Weights of a small mixture-of-experts language model, trained from scratch on English Wikipedia: a variant of SOAP for the experts.
Below are experts of layer 7 (counted from 0) of a mixture-of-experts language model. Rows are named router (the router's row for the expert), gate (a neuron's input weights, with its number), up (a neuron's input weights, with its number), down (a neuron's output weights, with its number) and show model dimensions 0-255. Each number is 128 + 32 x the weight over its row's rms, rounded and kept within 0 to 255.
Before each expert's rows: a language model's description of what the expert responds to; "mostly gets" lists some tokens that are sent to it at least half of the time. This comes from a sample of Wikipedia text that the model never trained on.

# expert 43
Description: Capital initial letters. Single first letters W, T, L, S starting a word split into pieces, such as -winning, Tales, Tag, honky tonk, middle initials.
mostly gets: " W", " T", "-w", " t", " Le", "-W"
router [161 143 180 140 150 116 129  75 119 115 176 170 156 128 153 163  87 154 167  96  95 109  93 132 102 162 177  94 135 131 143 145  94 175 138  88 171 134 107 135 136 126 186 177 142 157 108 120 134 106 146 137  72 153  93 129 155 130 131  86 133 116 121 125 104 100  97  63  72 106 154 125 134  87 188 106 144 179 107 100 148 149 175 136  71 133 161 153 135 126  65 143 138 163 153  57 139 153 124  75  98 159 131 177 166  51 119 145 136 156 129 176 133 104 126 166  95 152  34 112 121 111 127  82 163 109 105 132 112 113 141 108 105 156 157 157 178 111  70 118 129 160 147 134 123  82  86 145  97 151  60 190 129 152 120 118 113 123 182 122 121 151  95 134 138  97 107 155 139 171  77 118 150  80 164 137 167 133 135 123 108 166 132  93 123  74  89 159 130 185 164  89 139  79 108 147 124 129  79 100  99 119 136 139 123 123 144 168 123 142 136  72 169  95  28 123  87 136 121 111 105  77 100 127 171  93 177 141 169  88 104  93 146 171 157 131 107 153 152 149 199 109 105 102 116  69 117 102  62 131 113 208 120  55 158 130]
gate0 [138 150 123 114 102 164 135 114 105 107  91 118 137  78 182 154 149 146 179 106  37 118 149 169 131 122  79 140 153  83 154 151 117 168 128 190 128  65 161 147 155 139 152 146 167 131 127 148 109 123 163  73 154 162 120 150 151 169 133 166 128 109 167 146 124 122 145 142  86 111  90 108 179 135 140 109 120 140  89 167 158 153 212 127 155 124 157 132 100  91 179 159 120  90 171  86  81  80 116 129  58 110  99 103 127 101 149 145 100 102 156  80 129 165 124 186 131 137 155  98 105  85 119 155 143 148 129 116 165 119 107 136 118 133 128 140 150 140  79 181 160  82 106 114 138 144 146 128 146 143  56 136 148 161 140 104 154  94 155 124 166  91  93 174  93 129 136 140 170 180 112 122 101  34 117 176 171 142  37 136 118  82 195  90  94 159 161 121 110 181 121 161  85 116 209 131 116  67 199  51 164 130 124 131 157 124 159 135 130  94 110 130 116 148 123  95 110 135  97 107 106  83 118  97 136 160  49 154 103 125 135  98 101 147 165  94 159 126 148 175 189 158  98  72 118 171 120 123 118 121 115 132 152 125 200 128]
up0 [118 153 109 125  91 134 159  83 105 135  84 106 152  89 181 114 186 163 204 136  36 123 164 135 109 140  71 142 161  95 169 135 128 149 130 180 132  61 131 125 140 139 163 163 127 156 115 151 125 114 164  73 127 150 133 158 162 130 114 171 135  97 170 137 125 155 130 135  79 121  99 101 132 136 143 117  85 168  91 138 159 133 184 154 154 110 175 146  93  73 195 127 110  76 183 101  72  84 112 145  67  95  97  98 114  67 134 127 145 113 146  90 129 133 108 178 120 150 146 103  76  97 115 145 158 155 113 145 149 125 123 145 130 137 120 142 147 155  91 177 124 109 127  92 134 161 135 121 172 141  42 112 142 165 124 107 156  85 149 149 147  77  67 186 120 136  97 107 162 136 100 140  93  40 131 160 165 142  40 135 110  84 189  94 107 172 137 108 149 199  90 159  94 144 180 144 100  72 170  90 160 120 130 120 129 100 143 128 128 116  97 145 115 132 142 122  90 104  87 106  97  85 124  76 138 146  75 143 116 145 101  50 115 127 150  95 161 121 133 178 162 187  86  79 132 155 129  99 100 117 136 155 143 103 184 103]
down0 [120 124 133 171 131  83 155 134 124 160 138 182 170  91 124 169 198 177 141 152 155 144 193 134 184 109 152 102 161 103 121 100 131 145 134 103 135 149  67  48 105 128 146 169 106  90 112  93 136  67  79 173 148 132 166 161 156 159 136 103 137 110  91 144 117 141 102  77 128 147 169 110 125 114 118 155  97 171 170 110 103 110 159 133 140 123 120  80 109 223  85 115 188 113 129  84 177 134 101 141 177 151 106 165 116 115  83 119 161 170 135 171 144 126 137 143 132 153 121  99 147 130 133 137 118 108 141 144 156 114 123 174 156 138 158 120 129 101  94 212 118  77 102 152 137  53 191 137 196  93  96 129 161 162  99 133  65 136 106 136  35 166  85 173  87 138  93  95 116  98 139 121 106 125 120 105 103 104 150 145  61 115  75  98 188 152 139  84 115 120 181 131 126  68 172 157 131 116 120 161 166 145 169  90  96 174 114 146 109 110  71 156 118  50 142 145 156 172 106 161 129 103 170 147 116  97 104 154 116 146  97 138 171 119 104 124  86 134  92 161 123 121 135 124  56 121 140 100 177  88 148  92 163 138  87 145]

# expert 54
Description: Video game and software names. Pieces of platform, console and software names in video game and computing text, such as Wii U, Steam, Stadia, iOS, Nintendo DS.
mostly gets: " Windows", " download", " Dragon", "intend", "BN", " visual"
router [129 118 148 134 158 107  90 113 167 138 137 160 224 130 121 101 139 188 158 110 154  82 104  87  86 158 172 104 140 147 107 170  96 105 172 138 173 108 100 157 176  98 147 152 145 162 103 153 148 114 128 154 128 153 144 144 117  93 161 137  95 106 154 136 119 113  95  99 134 141 139 115 145 113 137  70 144 178 142 161 196 144 157  65  57 105 105 155 138  94 125 169 111 111 147 113 154 128 161 101  95 113 132 138 150  65 144 157 132 120 144 140 110 120 115  94  76 100  79  96 150 112 168  82 154 159 135 173  96 103  64 122 132 112 108 127 122 117 116 145 154 106 113 123  94  68 129 166 130 126 108 167  88 133 179  52  77 126 186 100  60 202  91 177 129  70  86 113 148 155 114 123 178  92  93 169 148 100 147  75 154 181 156 102  81 113 122 157 123 166 114  22 126 174 100 106  94 169  84 123 152 121 155 127 132 125 156 116 117 145 132 115 191  58  92 168 101  97  86 131 173  99 131 102 191  98 137  85 155 137 107  67 163 133 128 146 150 150 168 125 146 151 122 150  83  71 151  76 142 139  81 138 140 100 131 183]
gate0 [116  53 138 135 150 176 132 103 165 173 165 105 131 126  79 125 124 141 175  79 137 101 139 138 118  94 133 162 133 144 140 163 166 172 133 119 177 163 147 141 112 162 164 117 154 218 148 153 112 189 143 123  67  83 117 159 120 150 187 138 182 133 134 118 100 128 122 168 110 102 129  96 127  95 100 147 127 183 144 153  89 106 132 124 105 104 136  94 142 140  96 130 129 150 103 130  93 100 130 140  68 104 106 193 103 144 142 153  47  86 139 190 188 129 126  81 103 163 193 105 139 145 174  54 118 114 116 144 125 107  77 131 122  56 150 117 144  33 118 153  66 157 162 151  87 116 117 126 116 169 120 157 155  95  92 133 113 154 147 136 158  79 140 121 161 116 145 172  87 111 119 181 173  82  54 101  92 116 173 200 134 121 133 100 123  92 161 128 142 119 137  98 102 100 114 143 125 174 220 104  96 136 153 202 134 127 129  83 122 115 164 139  61  98 111 132 132 107 127 114 176  91 122 172 202 149 143 102  74 120  89 127 162 117 119 123 120 138 147 110 146 107 157 113 104 137 110 121 157 144 141 164 132 209 165 151]
up0 [140 180 118  80  97 128 116 147 112  76 109 179 118  97 201 143 122 123  95 140 113 157  88 115 124 179 139 102  66 114 124 110  96  83 108 119  94  50 101 105 128 109  88 159 130  73 117 136  84  48  91 149 168 154 136 110 175 117 120 109  82  95 122 146 178 157 142 108 117 139 112 174 158 145 144  99 156 115  98  96 169 137 130 131 180 121 132 173 127 121 128  96 130 124 159 121 187 171 131 111 241 128 114  77 129 109 116  61 151 192 107  77  43 116 127 148 163  96  95 170  87 115 112 158 142 196 160 104  72 140 154 157 102 161  98 138 118 153 135  96 183 103  99 123 165 144 118 147 102  97  92  79  72 179 152 147 136 110 124 100 107 155 115 131  88 131 132 103 187 127 108  83  85 122 174 140 129 110  96  43 141 143 164 146  91 121 100 146 131 153 132 180 142 127 192 127 133 118  54 146 124 122  88  69 153 125 137 171 141 130  86 134 164 163 136 153 177 141 136 143  81 173 130  93  30 140 131 184 156 121 165 106  99 114 142 137 121 115 125 163 130 167 128  95 151 133 138 129 126 138 149 111 104  76 108  99]
down0 [144 158 171 181 146 185 138 171 141 143  87  95  90 147 160 129  85 126  64 123 155 181 127 168 112 206 152 149 136 125 195 113 164  96 103 150 176 153 127 116 126 133  84 139 112  95  95 146 110 157 113 141 159 107  96 142 115 162 102 177 119 150 182 135 166 191 111  94  73 141 161 141 182 121 151 107  84 136 169 135 111 158 157 121 109 153 119 135 104 124 150 154 100 189 182 108 162 125 151  79 102 103 125 127 130  79  81 152 165 131 189  84 102  67 113 174 110 116 207  70 104 171 170 124 130  65 151 128 142 128 123 106 209 180 130  94 182 124 138 178 160 102 126 141 148 127 200 114 105  83 115 152  67 120 108  68 108 121 156  82 128 123 153 155 142 131  82  88  94 177 128 193 121 139 122 101  96 154 136 117 129 128 123 107  97  77 127 131 122 119 137 173 114  85 179  85 103 147 126 122 183 123 151  54 167 117 157 171 118 165 122 112 176 107 167 109 128  66 148 129 115 114 171 125 124  71  92 135 180 120 132 148  82  91 157 144 100  99 154 162 173 147  99 130  65 138  90 154 137 150 134 112 144 163 140 109]

# expert 52
Description: Numbers and counts. Numerals and number words in quantities, ratings and scores, e.g. three, eight, 3/5, 14.94 seconds, 32%.
mostly gets: " eight", " six", " five", " three", " seven", " four"
router [196 168 129  78 156 134  95  57 135 134 145 171 204 154 176 130  67 165 173  99 149 100 109 177 133 139 174 109 115 180 165 164 118 145 193  85 162 112 136 145 136 110 143 123 161 180 106 162 175 114 140 164 118 192  34 126 153 142 128  78 135 104  77 184 164 161 114  89  90 129 168 141 171 124 134 129 146 163 105 132 163 164 131 118 112 114 103 203 163 112  67 147 103 130 123  83 140 137 123  91  92 129 139 109 154 126 118 174 149 159 160 146 122 103 127 143  97 122  53 130 122 150 162  87 141 118 180 112 125  61 155 154 116 102 158 146 152 110 124 108 125 109 100 120  83 117 136 161 130 204  63 151  48 132 143 123 127 117 140 122  99 159 145 138 145  85 114 160 146 171 104 142 145  56 122 121 140 103 107 127 142 176 137  91 128  96 146 158  90 132 196 106 176 107 108 171  77 127 129 113 163  42 146 130 145 160 126 129 104 145 174 105  96  99 103 132 117 118 121 135 110 121  77 144 145  97 173 151 180 121 116  99 130 157 124 126 160 183 186 131 203  97 149 103  98 164 118 122  73 138 108 169 159 132 184 148]
gate0 [135  87 119 105 151 156 148 180 169 159 130 147 117 107 141 121  95 195  78  95 141 168  50 149 194  98 112 162 126 157 138 169  86  71 130 126 128 122  77 153 158  99  98 137 113  90 163 120 113 128 109 112 129 106 157  92 105  90 139 148 115 151 180 174 158 136 146 179 105 143 170 126 151 104 162 145 125 104 129  50 161 141 124  39 144 122 111 149 123 145 124 148 151 150 104 149  80 158 104  85 150 134  66 137 134 102 184 152  97 100 119 135 113 122  95  80  80  86 113 107 131  91 128  98 146  92 221 150 113  92 109 156 164 122  87 134 116 137  84 137  62 147 131 180 122  88 137 126 135 113  57 136 141 152 126  91  74 138 161  68 149 162 129 184 141 109  79 101 132 211 165 190 130  91 119 100 147 134  93 126 121 126 131  94 126 113  72 143 118 139 153 130 113 141 148 113 182 184 151 121 147 146  85 178 154  90  54  77 120 130 146  95 147 148 120  93 135 151 123 171 165 129  75 103 146 125 112 102  36  99 128 125 125  96 122  78 193 142 160  98 166 151 151 163  82 149 129 108 147  76 199  92 129 121 119 100]
up0 [ 99 155 108  60  91 117 111  73 101 101 129 107 125 120  91 143 133  85 131 190  91  74 217 109 100 152 157 102 109 108 105  73 143 186 139 127 117 114 168 100  88 182 115 104 141 171  87 110 135 139 150 143 136 115  82 140 152 169 126  93 192  98  55 133 115 136 136  58 109  91  68 120  81 120 144 120 123 165 107 158  90 143 141 184 154 126 138  96 134  97 169  92 123 119 143 159 171  89 148 100 138 103 154  94 132 126  85  89 106 138 119 136 136 142 147 138 123 103 149 133 131 172 141 171 102 123  44 112 125 184 120 125 133 138 165 118 160 107 154 139 125 137 111  70 157 130  99 130 128 130 159 138 119  97 135 147 140 113  58 162 132 133  64  73 116 116 179 161 134  70 125  58 141 182  79 159 122 105 167  92 127 134 134 173 140 137 185  77 132 124 127 113 147 128 109 169 101  74 132 112 110 121 136  52  78 195 158 148  69 166 143 159 111  63  96 108 159  86 139  92  74 135 189 158 116 145 168 152 168 150 136 141 144 172 121 221  78 134 149 174  97  99 131  97 175 115 140 167 121 169 112 112 107  91 126 144]
down0 [138 120  93  77 101 153 181 118 115 187 125 122 118 135 122 125 119 162 148 194 153 116  61 121 118 157  98 185 139 113  64 160 177 166 103 102 132  85 125 138 147 194 143 134 126  95  83 140 127 116 113 141 146 140 131 177 118 123 172 129  94 119 119 111 110 146 154 152 161 176  63 158 149  85 120 130 110 141 153 116 105 162 126 105 145 168 227  63 147 150 126 139 106 200  98 160  81 148 121  87  76 145  83 113 158 149 121 141 114 155  70 196  93 170 118 135  91 115 193 166 142  97 148 160 144  95 105 125 151 118 120 139  97 158 160 129 125 216 139 131 123 180 113 184  88 165 101 175 125  97  99 130 120 157 103 137 150 128 114 123 109 134 134 135 141 136 168 197 129 142 152  91 136 148 128 117 171  96 139  55 128 142 100  49 121 143 144  65 109 164  76 118  55  83  74 120  96 136 148  95 105 137  84 106 100 149 174 102  58  94 110 103 141 157 100 117 131 142  76 110 143 111 128 117 110 180 162  79 141 141 160 127  98 109 151 142  74 156 176 155 144 121 157 128 116  90  56 176 100 149 132 170  81 178 129  99]